config.yaml
d_expert: 288
d_shared_expert: 0
routed_scale: 1.0
steps: 3549
Below are experts of layer 7 (counted from 0) of a mixture-of-experts language model. Rows are named router (the router's row for the expert), up (a neuron's input weights, with its number) and show model dimensions 0-223. Each number is 128 + 32 x the weight over its row's rms, rounded and kept within 0 to 255. Numbers have three digits each.
After each expert's rows: "gets" lists some tokens that make up at least twice as much of what it gets as of all text. This comes from a sample of Wikipedia text that the model never trained on. Tokens count by the router's weight.

# expert 2
router:111100173146121173137100166130165150084154082167152163170159117148178162173148116133160094108123080115120116154104132144145152118140122110113116139149179093090120140107151145147107100111157066119105099147088127086184176135129125086192152121105085140167150170067170098143111165142045185081145125197119090178125115137124108138082150136181150085116139140139188137108075135131039125130129121121176124091112145125151123154096123140197057144136140065166122087103049192163143124095142141142074119138091106152133144148105141203094149150052106187111194123121113171111138070079187115140123092118098144149165091116123097142126168158111130132123144079092141061134107165160118158117107
up0:144121171050099157146091156136107141140105116153131117108118216176143127099175214224130103150110107107084163135171122105112163167077107107112138077145093129184090109172117144126129142125063127111142140108209133101094140149095135097108125097168177129158118124080166174087164101149104125060131101107096108116082132128058134139082134120130171091149114101156140188144132115086141100141054103118200110203145075111115113146124101166184093144113126122093135165147130207114095196117127187097118153147109113160092115109120121189129132114174125171116068113140155176146114118128137123097113103127140171190134145145125147134141150096123107092158110111115146131177081126159182075111094
up1:096120161114131137177122113193162110135089170094130113157091157179149143109139127173101102082104115104122059162159153135105151105065145157137153113148124096076123120183105122120117158055132124106135119128194118141129145112187121132165116134129130156090144128126175067112101104115167140108111106144081151128079116125127137130174110178230102118111160147140117151145171114087131131147206109081128111146090053147164122144167176109135090140176085156113163084105149109148158132119123111066190112148137076111155172117145106106134090161165073167093149069105084126162140193091136102093123134084133153147123120098198117188127057073153110148115184146119172070074121168086184147097112
up2:090110191149115160122166125124125109139084059061143124098133097084113132067200157124096099173141129155142120125042126141111182138100108110129115117143119065116122136054173144169123100148078149148111109111123108168102089097149112159192121150125132148111112113124071135136154110120122115134136140106176161176192137174093143155126087130123179201146124087150147114143077100093150162150152102153156218154111126138157184131123136162102114133138152115122064132139090118140136135204128156132138126153119121173105176125091094179106121149083077162129184106103136077108123127085129136098142100056175096091123146125074177126146180105147154099155133091096157062097093140093223150101084
up3:128162186128113052115098131145124142106168130132111052115105124117139155151123092135140103100107059148139071116103133145139191124088123114128091102133109123149121138079064135107139084090106145158112101074133114154141111048136166069161116111130163108168168136123175185166099140184083123123115172108157123138146143095119149133089180117109109090132122122157150161127047052087130172139122034100131108105147112146143029055166133124140113089169120084079135078147138145146147118119106121088164134153099168168149115144131158151151101124125123145150064191138131125188147123178119146160139143105114125110152140145140084110176087093162130143132150145107080051129090221155153140075167
up4:091160124128139134153115160159183147119161091146119114054166070117140110136154094105170097156099174138133149139106114190120137096117118161153179124170155144126113097192141151139168062173112141098174109151128109068082130043128124144149116135138170208120116114104138040096123131075142160104115135138062194130150157136146109114117168123128148162102106123099127123124086064063139154131065086104158086124128149151142154119106108123044138093154075088162101165096106093117154094126085125132125041099136053081195113173119114135162138130142164134143134142066116187156117127112121148119104088097121122107104153109116087093124125068181091115108110137153135158149080120117070127068174
up5:101104139103104062163091108158093153125098118159107147133167105101142144126110092098102145195131124151138092084120130165171161103080130159099097139119176104116133072135091105148131133087118102160130184150091168195124161176156123147147188134160114157098111159125154104130130115093153206116146155133192145081106101067156098130073159131155147152149119141121184108110159139132146148115119044160108105087126067121109147114132130172153086139171143140093115085131164118159067102142136111130109119143141165087133154139110125162146126166086097129139139112253101100131169142118079113195163118072157078175071151130167189102212080143146062156128154120058094089155112113129131112162103
up6:139130118129138098131117102206175137155133147153070156111149129085131204145045127085091197119125149089138074098168179188119074148126141109142109116088089102127160111089141141181133116086077147152125104159170109173171194136137159097130143109169136147079083110088112110130129143141144087122119147123135117177122137131140121092172079185139130161167152104128160102075107118120090122141179043123137111128072101165127141102100159089173113108133121127097077095148088147085087163089070110105144090165080153118148156105099163130127073092153072152125121143119075189137123107185141133155124091163117174183109189124122098102142070102169166113134096122108040120120143061138143094114155
gets: " the", " a", " his", " their", " to", " its"

# expert 7
router:158115112155147060093122109088157090146118123113133197125146104055166091115112143145123164150147145080126163156132136109099141053150101188113089133063116122130122088163103107124129145133123105124097157106075192110134082096117110107089213186178108137128077162172105120105067115079105145105107146092140136164162129100127043146083092171117140155160149112173153094143142118173142138162101151137121094097130153149169164149123049137076128128118113066063154129089150107110130131134096131149166170080162106119160066105127099105112130123149124099079114128167129147190102158145119156138227151126044112110175130145058089169130128184121133132114117187122099123094163100153096109159151
up25:179117128105106150126127172138139110077113104216164129118061144144112108124117164110118168131118087142105127091155116148170171172149103107125175111189137155149069115131140124187092096116124095116147102103144125129099102154129132161163095131166171088100179211106113162123122156099097150056144055178086140134082129082164154130142126102143143094115114039108186131125076135111096108125124145155099124170143132133112078124161162116136097120181149133107114138194190165063110136107082148210157115111083151195162059108103125107117132153131121157178205090126170133133074155141096145117120106171114088106149088134114113166137148111075102139110145112133095061113150093148095198110172
up26:122099065157132153110146143122120136154121130163194115072062096120124142108161197174126145138136094104139083125117088148126077159146128126119134183208107129097119125105191082127188095155135157134124100106150166096189127120166150135090169172130083122131148153124094102152151123145138138121174087173126158101133130134110157155147097142131146118162099129119108108178149089134161036104148158097029094141117154130142045122162111155161148096117144093112095071147094118132173113145107059129158063179122150138082196127180191115135119150156130152142185143078156127095144127110127170102184128069137071108157082121105135141128125112131068098145130111150121131170167117152071168202079
up27:126127126111049094116157122085149181164167092146168141106158178080151073125151144137151147106169098123112121126090157161152124130103099131142161124085119114157140056064084105122121164185104136170156065139188101176134100171144139172141164131163125131140126141115171042041163127136153141093126182120106121173159135124193126150136122158112123233174174145111144141062182131173133073127129149094124133082175080203098094114128141118114121118117126114089129145163115109100108093123081151150134125106093107078046107117133184161126170117124156096118150131178122139182131077117128145149157072090121081095109169098160088100145107101113111113091140125145172127117102064098108152149153
up28:120104121080125139136129133118157179080083109184119144149039139059091104102155111117118117116160124130115162163089139172230193162112158202126162134116086128128074179154095110137123129141140082196140108128111123130135119106132148114148052068131096136181121139129129072169127107170169161109142145090067125137127156135085081182165165184111146103170059130123117152108070166147166102145054097163129152173146073172150147116134152206125120129108093122097111195099144130124164112102085108139156183155115108100136089162091138108158116103189140103105105121138167134143066148122121143110182122096107203156156139140126124106086127173089129094156097153147098146132124130077100115147139
up29:121131195143159114126166111035134137118077124172124144183154196131100159169096158166132153196087148128111131142097140131100119142106130084095158105153219107103114098114186138170148121126137081141165161125102071130147194172097094143137138120123184159170101148116141073111073151126163127161153096103101119111118109132134094088127139132135115132180094159111108102096172159131095178119149086144116132134172135135070128176152157124151111162236050118124149130135117114157176164145092183069113154116094123146096071095077106136110160105154145163099126038151125080166100128141155156123182107082114120107129153149106110119118061199172142116127113193139146157132100129166118134131085
up30:150103122164128048081088113094099131074181201128121130105147144093156125159163182111184182101168164096144156176111161170102107092105145087098089111119187130178107117135092165142135149123161108187090125117121108128056124160159151091151119166186082093075098131103107114162135153127119178073161090134189104105136120085122104130085128106166131144081111140121155132153162067096092092120130128144107105144138098135079119172157087069130134143146147163154109179162135090076161126175132107183125127150168090146112109134116127097150099102069119075096168105078131101143045125129143097102134141127109084177122115112159091174159139068145173108096150069146084127142111111098089199157171
up31:139174070141173151136106147224109106103130077133140174160099150134194094074096094125041121184143163073139121069163135115145074068135102125144107150158156064111138130131117162131085111105128104116088175120096070073117121111160109206149133151157125094189121119142115081147160132080146144095087122128179129101121112097134141115092123066093100183145139167129101134150115187080144142158133039168090098108101120096137098129195107148152126154140088118172061096168188128149136144135173130092144104133168136099092118131142146157115166095121170104172141148125138178152134096131098117100134092158137153095115129117131094107166154174144123078136111072120142144171059160130076176104127
gets: " ", "0", "1", "2", ".", "3"

# expert 4
router:099162119100112077195138089106140171112101141159075135094128125130103151171075142129123151079174037169087116072126168134164140154118123102148149159165097141088099152117102116094157167114078106131070128102159122119117147115115086120115116092100184109114127123115172177154112164051136056102167129096125190099163154098083134118125127144186099154123123181090161143115101129154053156064105103131126114144074142105080139119094120103094106154128142112133111125184112125139112089110099170171144123165158129149093141161157086145151148156146095054158094128074120102120134161169143079099164116184137185121147150088170176156126122119172128118165163109192208144113126086076175191122177
up0:153103168156130110100069149117154153165055135092100125098185142158126118086105145089146162126134100066158124155164132141111078148169076127137100113135142098146160149169167154101117083097121119177077144099156150108139142115099102138127100106127110187122100145186147093130098129127139082151110119122219065112140150148134149137075094113175122106147131109141148152114146153134169187124194111123112115147127157095111091121118056108162123160111119121108086160089133087122216150075090135133173123114104175198153160168131133136130152058131128135203113035133162120098065140168108103097073119094137152118196133097140091175131197164146130091156212136092116119119193126139109146105161
up1:136127157117152122130119184081134160089121183113074144071185131144083126126088091103123117134130154064110125135130173132149111165111133123090163112141135077216168127130082120108107200114142131102181165122105185074161134114125112113120119082114135013145120126145146096134151154189140126144087122121139164154127164186141118097103107153131168123115147105170157154161126124124147162153077132085179148111106137154146124158138108088120150164135153106133123112131083131177124131131146147160167106226109120118067133127091071136112147148135090125193052075099142160063138116149163175181153090044152157119098163122105125104159124172097047135048143118120098099130161079149163145138153
up2:107170124131143151100100051148123027132124130115135110093083117115132120134170128130091118123112184097131100210141104075098131108168121119092213124128225022145123118130165079079169114162152126130124122144136113130155152132111114173128123085154126178141069098120157127114205103148104194134125169072114103166113103116125095166175107055138109130157146159120117131185180119170123139121113163107088144095164097148101192113149097101144164170183148102125163109150097112168145127146123139142158095116137146089124123094148121107099103060115180133148065066155103121121108172152124102131139137043099143097172127119172152151189097095135061112128154126142142142143121128110096120110169
up3:167147119089081158135131088198114156101119115119104140075068160139094156144137127213131120124164194143165139090138123154162181100099220110089105104107060115127112175113128099104082082126135082120126118088147144151116105132117157136124117146158160110151122129058227136141099091168117133130113139099143121122173138163180137145150156085106192142138079115111149166107167147096183136145087070103180148129088134157147138175134095181117110106199062103129130096128163154087141125148185124097142143131156132103094104129129173115117145124112120091145163138173185113108127146054113114133138146198164156053186179106182105131138092137160162157093170107134119079144097125190114109105114
up4:069091163098143102145151118212121156104128064134132119154146101125123116085080090210140125137163101156162137051106129160139159018140125136141154153116141087210135124130124096134155113122152111109151117120135142133099124111093159157141120147083134198166126164140125123132122134161135146121124114118074177113085120082179152122104129145167126132117136119084190076122148147162095088175097123123162127123091137100160162162192112146142133098080108125143120214119111116151128090103155111176154113072128083122139132050181129121182107136121209157130133081195106142101107087117071163196121093172126059103131127112175154127111101107118158158066093127164156169161136122103165150182140
up5:150144113160101095116182090139120135120112132159125086170193108116106134153175156122114196175062086067125047048132114152108139132185137135136115153091130152221083119105111131177100115132117094156159182135107113165170151117149146126210132173161157110074115114098145119147157123123110112125140189161103153110148150119194134126132126067156074163132119122156141186126169146140169151132120102067091106105173096162074145166174148159169115097120089097145142101184098109057101128157195149160103137131141099155119120131201170130108143152126085133109134108116115174187171138164122183113110119106109071139110115122172135168129138091099106141059114145113080074099112143140114117171168
up6:178122135185157182094119181177183092132113152102163120129097117157118191118121110110083120139121162118111164092154119181102128161192125104089063136118144125126145112121206108095172182127091121110073114148140149162087072213117110146086054113102144106135104118117131078170160196154095105123173130136120148143112061143152083137161051139153118144144107157101143132168108077159122099163139138130098115201111122138111114116134150106125089104152137121086068062116123069068123076146083108146140089093178077090085196156152174138126164113117117137124179132147108107139178141126152188151142111165159156124147096146107157127119104086113106164126192129140158160110168058093116107136139
gets: " of", " |", " in", "|", " (", "-"

# expert 1
router:180120158155110167158130088096109151156144105121146057144140084126149097082191135085195169122142120095107166125148154093143086072152136116083158111101089070139086071182140107106109133178143124078095144100125082108142099152106080133112170128122097146093095184145089144071166134116105149136091128141094188117136095134139118155189109053105110152157132112091191075140132156084189167147134163141196106130089115205094092157112159126065154163109139144144120121095180114165107164151167137117157100131127095169176176129113064143205111142149162110132162123141143126111127169142123194132084104088141121158137122178090118142089112077090088161135112099159112137141194133101112110072156
up25:081107153105107122139067113115130123125121112135131146130109078081100052069120194154099157068152140144144078122141121182088193133067119163190154140131146131134102067162147119097140149136114120164128115108152229129147114131193099138093165130104107051170166136096120153120076163132161152078071097128142171090156087177111131102128118139106063083089107110141109107155130142132114181112134133117169113164179140116089105143100134187117141198166132160138147137177102140105123154123098099108138151115167110099104160127137134075145174104156185137146082103152073114072150132160085107143068092140107132111111101133133159091237131112134138147121219125134114108142106111125067102149161
up26:142184098169164131098128047088142116099132123154131088171120107118124151135112143097114223127089111113193120126139132178142143100149124053111163119159105164154189136149131125071142158067144156117093139135149172134135115133102074113135166152195093117139083083143160168104132129153149140095059123131125099148077126189145116110104178133177106118157114124155140134157156142149112136120181121110127121127127119076140189197178158110131095112147158099118088145115157199101104131144085128191075158158101118065103095173160117143161062136059122150137153155111114131166172106142138126096170133125155077179104131138090135090154181113091094123103085136173039140085139090157053111162137
up27:124092225102110137059089178156160154176115115137184135123105067132181084037107170184152129070086122166179125105156160120102091130147122121146103099151115119113124117162121122173102148151114095162116103092137113134132131117130131097082113090128149134097057110170121106132123139153116109103120128068109144126149097114101112161168121138091156124135133138123082121220156082077083098173139136141147157153027129129194109090173114191105111155131109161084103109123193150081123143144089100132140132232157122084134180160089099106169133097126101091141158117136156157139117086100137159131177136134112184091142118122153130145051161148123112152112147140143079169145175071139146108117152
up28:159216162085114149174124176124105067139040092160130133144151133131146136075148078105176134094084162129118102132129100102180114159112095181138157168070200088168115130121088118160152130072113090107191113172122088108149138129137141084130109152182106137096087146152108111141108029125143136150140192133135148126148122121146101121131139134125120134121138076136155114133128145087150148164070106119131182114093119192191095140133105152096159154142163056094199179117094146153125154102128187125156131144109095105195112088062103100156135089105107125109120137117204127160180140108154062146103145096149167143100155121158162127167132112101153124114102074145113105094144185179106161179140
up29:118124107084088142136156104186119130087137124161156165115133144094091090139116162135129092133079130143079108144157119157138162148104154092124113119117105106153202108175105099109104104097053089104127124119213166126156152117172199144100182142119110134075129122109126114067094158132120131131123175050133144071103108210137123134080144130129205123136164164149112114117139100088075075085101153087135161163172198175137132097113119143102111145175108192214133068119149134132125141106132211167147099146167152133119125166148105138136095153105145202178156170151134123118166114145175090162126109121133063122105131118111171149160112083102091175159180151140124162150150147194181145111146
up30:026188134133051107182154075138123120105125112141148125181115144066170146165121147128124124117126154103093158096118178068149105142176090127126144124154119110157095146110152117113155121165090111165129119135153138153084136031106150130125116126152131127177115133110146168101111128172160134143093113082115129105207141135151117070083138151168135104147052144137103087110093142189108121087138125177115062136112077141100159193129100137190081160045119124130137135167145113185140102128149132160149185135144145131109099062168141162156121217106183097122091126096121093117147134153176203108111082145101136148143091099127133108132127127153148178151198085101123086138153109090177111154122
up31:162123115128170116041193114181181112146173141135162095138136119121087107235166132125136155120079120088108097101085153219163105129150162182116154170110126127150151110133136145160147169180124162074091129120113121186124143117166133085127152110143124107093134109082127092148097184148136104101117111098122145147182129139153168155167116118114156136119113178052120166159105054180146147127109156082104110101081163191160159204139118167201107136092153176120088154130128118076141150144155144123154145162128147130144170120115127131115077123170187125087126146144146110175125066097064098117082142161127109139110126119075055135123121092109086159127144171113126091095088108144168102170171
gets: "–", "20", "-", "19", "\n", "0"

# expert 0
router:142124114154076156151120170124148133160174151193170120166086128136116132093130095147110182135107122167155140085138070120166129100171104106119172114141124084162087139106107133114153172076103167115102161180058048149131120110130084147154108095159153131135136094099095144152113137066161143085133146141133081086122185163120085140110193161166058116101134147059069167135140115086153121117095134107115170117169078101218087156146101082105129131129138090164104157157144115148130166143111131197116137156096150104161129135165132083172168138095114148111092093143166151112102119128109071078178073158095162115107052095118140128177113165180129142163113090159084165123169077089109153193131
up0:130146189104084114171071185131098125132069185126154130140143104135076093129102103152081117160119141112160147154173112153129149164125168149178124133127156122121056105154142116142163108153112149149092140072061109118142060083120145143069165161153144099167135206135177150156156136155121108115110150155119231075105097131164124069127135134109137159126138130101101165153121116148132086126123121131113145144154154162121181134149144081068133086192135132124125058110149105089145149176094106142108061175126184084157127049084121107181124127114051152141133085137132199159181136078111147075161105086127147135113094136133087179127058103097125108119104120121174118093155185120128115127087
up1:121156197091201112145147137145124117164099178170108106144141116150093096133153120145135139125130126135140131063156134145131124151163114123097152133136091057099125111195126134137083178149138118108086152123105122158128084135141107140168128079146105166142134129131096099141133113114114156111101139094105124101051077142121105070167152118227168118158114137149127113135157126141125101134151171062166074103115155152149096100124122093164088126114074096064200172085129184136168124126179096168096151123161151116050139094099078082141159168050180076101162113167102105173169104096172117180102122132158135124126177152132116120139072104141163193113168093171107073191149078144104163174098
up2:154108121175121133106107143119177181093138112113158152158110108146125152105107102107132156124139126168105156126112118155124101081145148180113148170173119150098117112093047136135076151141033190108096053211098139128192084148112099091117146090107103128110155089138130034096136155109034124122081132148146183131166132099113126094169141074094097111190097104121128155206120126153174131096124126130155118091161098126078060079070125196118107124136142139144119182102073087138128147114146110161054126170174142122157168156114137149144159176132133165113143104149164122082132098146152148141145121137081159111111068118065146140130086173121097089150095178111100124146082134140102134138101
up3:119124129140125148093115110144129015131145171143172144135096124117090121035104081178116114129136115123143119050145178125144145096133090063116224120095115126107111135117108103082087170113112157105093139117117162180123099132145181072137158127122104154137141090112114170160111126114137106145174146085045124081112086073114144174152132134142084120103174127106139154147144140085164141138133196178104099132124151180138093102073084190067137161126082172115116157169185130124093142126107162142154161136123085143111065160159123094097119171110192082134148139175160101139135148104136097129133103133149154138115247126126043120146137128127158164115136138072121135098097118080138126130122
up4:136136147074187136130169086157144099128137118133099092108141125117165131096123124111165163094135126104190138145098124128150122210083147160121103121134154059130145196177141113117107186194162173145169132090130133151124086138096107148129142145112127068136168108144098102085154083116169090120083176107136144132099166154110152156080161106227157127112121152095071163092201091133058116143121060109130125090174074138072132075065092066176085113109146121123169101073094140122111113088149093100149141115107160152095224122126152182094156140141130061131142099171123112119105135131120167174155131122128097120143091132154144170165084167126107147172119093151129107116124094108194153089123
up5:167119131122132152098119088133088088118118065127154185171110138038056126115126135117123145098093246149076179141140172193098113061106109136122142151194117082133094130106128129090137091140121142139074130133133182197141101137195084121163124141201137175109115089179113139146138129164110149133128151171091183160115098111123059128137127136203097120143149106149161149100133155086190122129134170095149088097104140108150164137135101160123098119130109164081095134162160161078157112137087107117138121176131140069119137131135145103162097157191129139065131130134167108171108133124125190082124110172082061106099127132076090141138136088174138180127153167117138157137119091107135113117077
up6:139133082117195109106190171096081063168104101100183090068171103136188105082104153119113090090108101116178135176162125125136197075123118188168130118197116128149205086156129108147103118179125137115200102110115111122084110181090135117092124113130132093115111151102117143104142097061131107158097155086154166074164073134178098099078133112106130163128119064150164132110123155103208094172138166146123115150128109113155163136108134161088153068190147125059175146146103135128181174176150094082118138160105117087090098118125105153085104085137171084107170146137104100091133092153141144106147151130089159120145149089126105136120160119135134063084089128150150130153138122157103114117177
gets: ",", " and", ".", " as", " was", " is"

# expert 10
router:148098090152112167133145152147092122106078116108076090125130084117160087124098144116071032153128145098162136147116112074104165166125115088100137111119088157134174138127185123151159157159181130160105110096051170162115125146166170151105121123099116160210083130218147146178126154126178142155173115076165073117147148106138195089150108108131116166183181137168164096129134149167167171165172093151185106140123116118121136086134131163140107141164127181084078086124091121123185075108113143088148120139155155140142111130135156117154147124161121093089093152124103170140094109087092161018142156151159169087156117134098171088087139142157121117111088147081164117111150062114130113129159
up29:091103132174114124113138106111141138139128075086156164105223152103157140092123101091127108117105172111123113142138125163119121079154125142153105104122123142099113119124148179114059119123115162142152106149089191129141154155167147115119125148136081160145138090077135158117068103165130136181129093114120117087118107098192119087153165094129223066143093149148182165133062083127131176112083130082124118094145153103161126152161143140198142071196135145119147155179109140112098125146150116149135094127107097109146135140080133106115119185144195112103082018116106120061098083118113136177093094103168108172108124127164089144224150127150139180106121114117099213119131166094112128175172
up30:149088091129143119154116095112143131127069130089133128137126132115126124091077184102096142112161076074130167131125132101115127164131137093143175173122152080150100118134118084196124124144123132135122133129105075053084063075136134153093124138117062094189099133158126114166127115109139133148163174114117150129156110120139101145153139120160139152164076151121166166148127097093197160177082097049142165133074093114145091105121120105066164093091120111089142084172205119150142133168142074112089123085124102150157100142174074135141084173118137073156197184154164145156117118124114105134120168082150139193114086144154143167146176121073134096179062064101135103097134112135031150087118
up31:087167124122092097223138107188106128150094152109128119155107171044103160053118136135119138078214099063133151098150098110116073145158110107140165188165106185106163144137103128146169158141137102153119156119168097123149115135136121103143127074157100068108138112137181151073079123101127101169113137144125161055093161041141109130143146115172161158182110187184157097132148133108118110122127131120136144109152093106146153124090144146156147111151117135161121127120115155094172081202145128109121061150149135145127143094146200133144110130121149091130073154146184159047161077141096123141119110098138128110146080090143157190113167102174165119062093121127087142141112126067138077100128
up32:189161144163114137098149117142143068110086121132121110108132111127177199138103117157128090126178150074125117175093131121060137185102129115108200114066154109129124137103130145122142135124111096152112075150134114134057106140158172091148135136116099179104107145110151093108151132164132100149060130152138100106184096142134162097159101072161121117123143116088144123090059138091136145198181116221084084139097135161135058089158150127133143077122110120055142040097152094188172141138133136127106119130180155098071111127085096107175148119126172111175118164111104148132084124150127132175087099077133106100158103113074103058094120125094143092160106046107127129106116101085115150165155
up33:179145174129127161190135119148184173123150169196170074130118106117137101124106181117131094111100133136142096152035139133133139102133112165121131131117160130117110132108105179157177156083154168134114127164142120091070076145165191156141071158077158021125184141142142145159106117149107125130143188134055154114043149131127145157168102098145115148177144143114174178134069093146121092088128142185185152127041078116109123128090159129148141100143120104113103146171140142138134093147113140107192141135110029153166109138119149125098129113117106074084158128134147140172160094093091148111116122127082134203175146114106134109129120115138105166126086107091171137130145084149115168182125
up34:102110090171112135137127072219208132095117129185108029172129082095111175114174108160160135195139146078029080136067109088109141113111125131187131188166098139109110105149109099172114081117120113106110079121130100118138135154152137086168181154077139149057100164070123127135099155126146092095117071162154121091118112155165159154120096100149152093154081073103107132117147161128133094062111097155081106155097146120108161162189198158098148160137135114100105129158122110079121178113113117144125169174171155127130125117151095129136060148140111187166198135169174111116110118109165158124115125144137160129148115149087135176157110097147126141111141154173133131096144147157133152111127
up35:082143111102173091068127186095101051173119188131153122144109147112103120137104116089150108129130078091139155174152113149123135151096089130104118117122133113142138166120132165057120139101131145169120131107104126112132078133183114173099151096079116120122137115154147088098168153175089099110128188115137135121139175095182105097121203101165151121125118162138120103147131133100145089083118055137106126152077088069147147095081124121188149124136197134066121076186098195094140101193187094132071164085125104130133131110165139209080134147076122099139116135150156090125102156159156145165171134141173167169120142109113137082189057184118123143091172076140113133137119181066118145149096
gets: " ", " |\n", " |", ";", "0", "–"

# expert 3
router:054139130106109168126129047205122072114146095163091117140166145121109154156099108168137173071141185122126095133124101125095166100140107112126162100071157151124110154119114113131203092120117118175126132096137071095160140135160123094170128066119137152156167105090167095084123088139095091209115140178114128099103120149161132103087160164091105102101116151046155199072143160086152062060157115150163180149193112080190132104134126151146132161151111127131123141173134096127173176131133129115102123179067148138105086099106080144135149104151148166163129081115121160130066147104109146122124161142074161124140137094113166087083125148099195137068097157131137140133119160169096157163124
up0:110186197131146124156138116173107144135106139145094107174152087145066166161179118068186129122133169101112154109144132135143168112131119113129137171099124078091113147125138092118087134091098106144170065164169099100233175122110141095144112095145064127141155103089160103122051162131125132083048112184121115117106122109117130068141169068131132068138086154148157149107110154073130099186150156113085094072117124107088105073090063178137137159107157136127118141177168160136141180095172154115130156109088123158205170038102149144146169124137121180097129136142175144123112173130132143101145122085128124174153142166122176123107136153106120169146153147078119149087116158149149161165131
up1:119149162125144108115195097126108092097153088175152145157094118102160125113123124118120117157128124096092167096125137118093164106127073118178142142074141106107198043064141126047166145104086098130123073199158136084123089111137071150155124128070182158109097138126100127098147100056168106134134099104119171112134142127118128102103120132068064139170133154165145136137117130160140161125135193188092121140154168104116161166180168152116135092102110061148093163119139130158101121138108142152168123191121116099145138164166124130128099162098130175143174123138132061141087102142177181166077176106073078160172206144150108106089053092079153097149165126101148170146139110142124119160089
up2:078132117164135117145160090170124139216146135127107114167103118190076132111150188132152113129122140149105104105121115115083113091178139128119165160142117126026127098100132104089181136166167172145121170123126102122091192099083144094161125138152112103126080140113145090101136138169125135087110098141112132074118091186133144094153115124125166117163135052121122125149122148083165136067098147140139137079096129154090139119158111150176113233183109009094174125156114125147175197131165178161121091101086164180073132100109111141125053130104108155178196126128146109163108143116095160116151148142126165147147083102130133103150182139117117152108156142135125088097128123155069178106160
up3:116139139138138101092136083120130139097096040105127104126134121095168175123089146133172131098094091086075122149146090160108178125109148099121105091143110052120121142087143151099145114141110106152142115168112114105103103100136151146147168131126069129150141086234150134095133095070130165019124105109171127173082123131130104134124136146165113071147136108105179146137139156133106151138135164110081145068151157148109117136107089092168134125127161090175095067109133104122132132066147172156199137130144158158092160135235105108115199133163111166144121124173134075106094118148127143131149142128095171206144118078160178127128090144138177118118105133168230124134160076132156178092127
up4:156108128170128123158124206160114101097097141130062098094156122127110123119161088114186136125121154138069106118146145162141134126135133042148063185125112107145092147077133108171132078142156143123163117180177027134139130127096098138124122111150140101145114164129117121108140054130138090059052175133095107152119112105134119085160093100130150131157148090140123112110140138120173144171147032076116144158118107137168141089087122144122159219148073148100123173147170181172156150148148152091162200118102110101121080139087110211121125115136114145073093143108136147155167157111107162094142104131166101088152104093164061118146143141136102114149144127051118088158083145183126157114142
up5:106111152139095067134084126126118179112104157142135087161113180154098106146097116184172123122119112156148086111087136120181136157119074075124170118223127183083172132148110094158114184112191125130079173116068082144126155128144162136091018119106115118134185166139097147082122116141101069152173177158103154195119189122107076100150096108105115079092064176142114077107094104106104106087150111175139097138124076163078134073138119183145135083143146109112145118103114128151094155130091165161143077144148142098128137120071136118176184145132074151152161109137091161125099147053125077125135105093159092135112136133117126116130119128104128123160139111090129200147110116115144112065128
up6:112111155138184123094142085081140100098105119127234117136158175133128166130110169104140128164130112140148114180085183136201135132145148160133112168165115110135143145108161183063164126158105201110099110175132131186135154124086142085128132105124126108122148147132097119140073106079218094139134153214141140138161103157188129120153094121224156109118105105100123139111078112140181137127120131130125085156162137175149062096101148149150154070127148122151123121110097150118157125154107049120086098093158128113144102117224114137080159099169117096048143137153094138140138126163121164173167137153143149107085147129133106117100084114164104101148071132185154169110102147124117194104075
gets: " he", " The", " that", " it", " He", " which"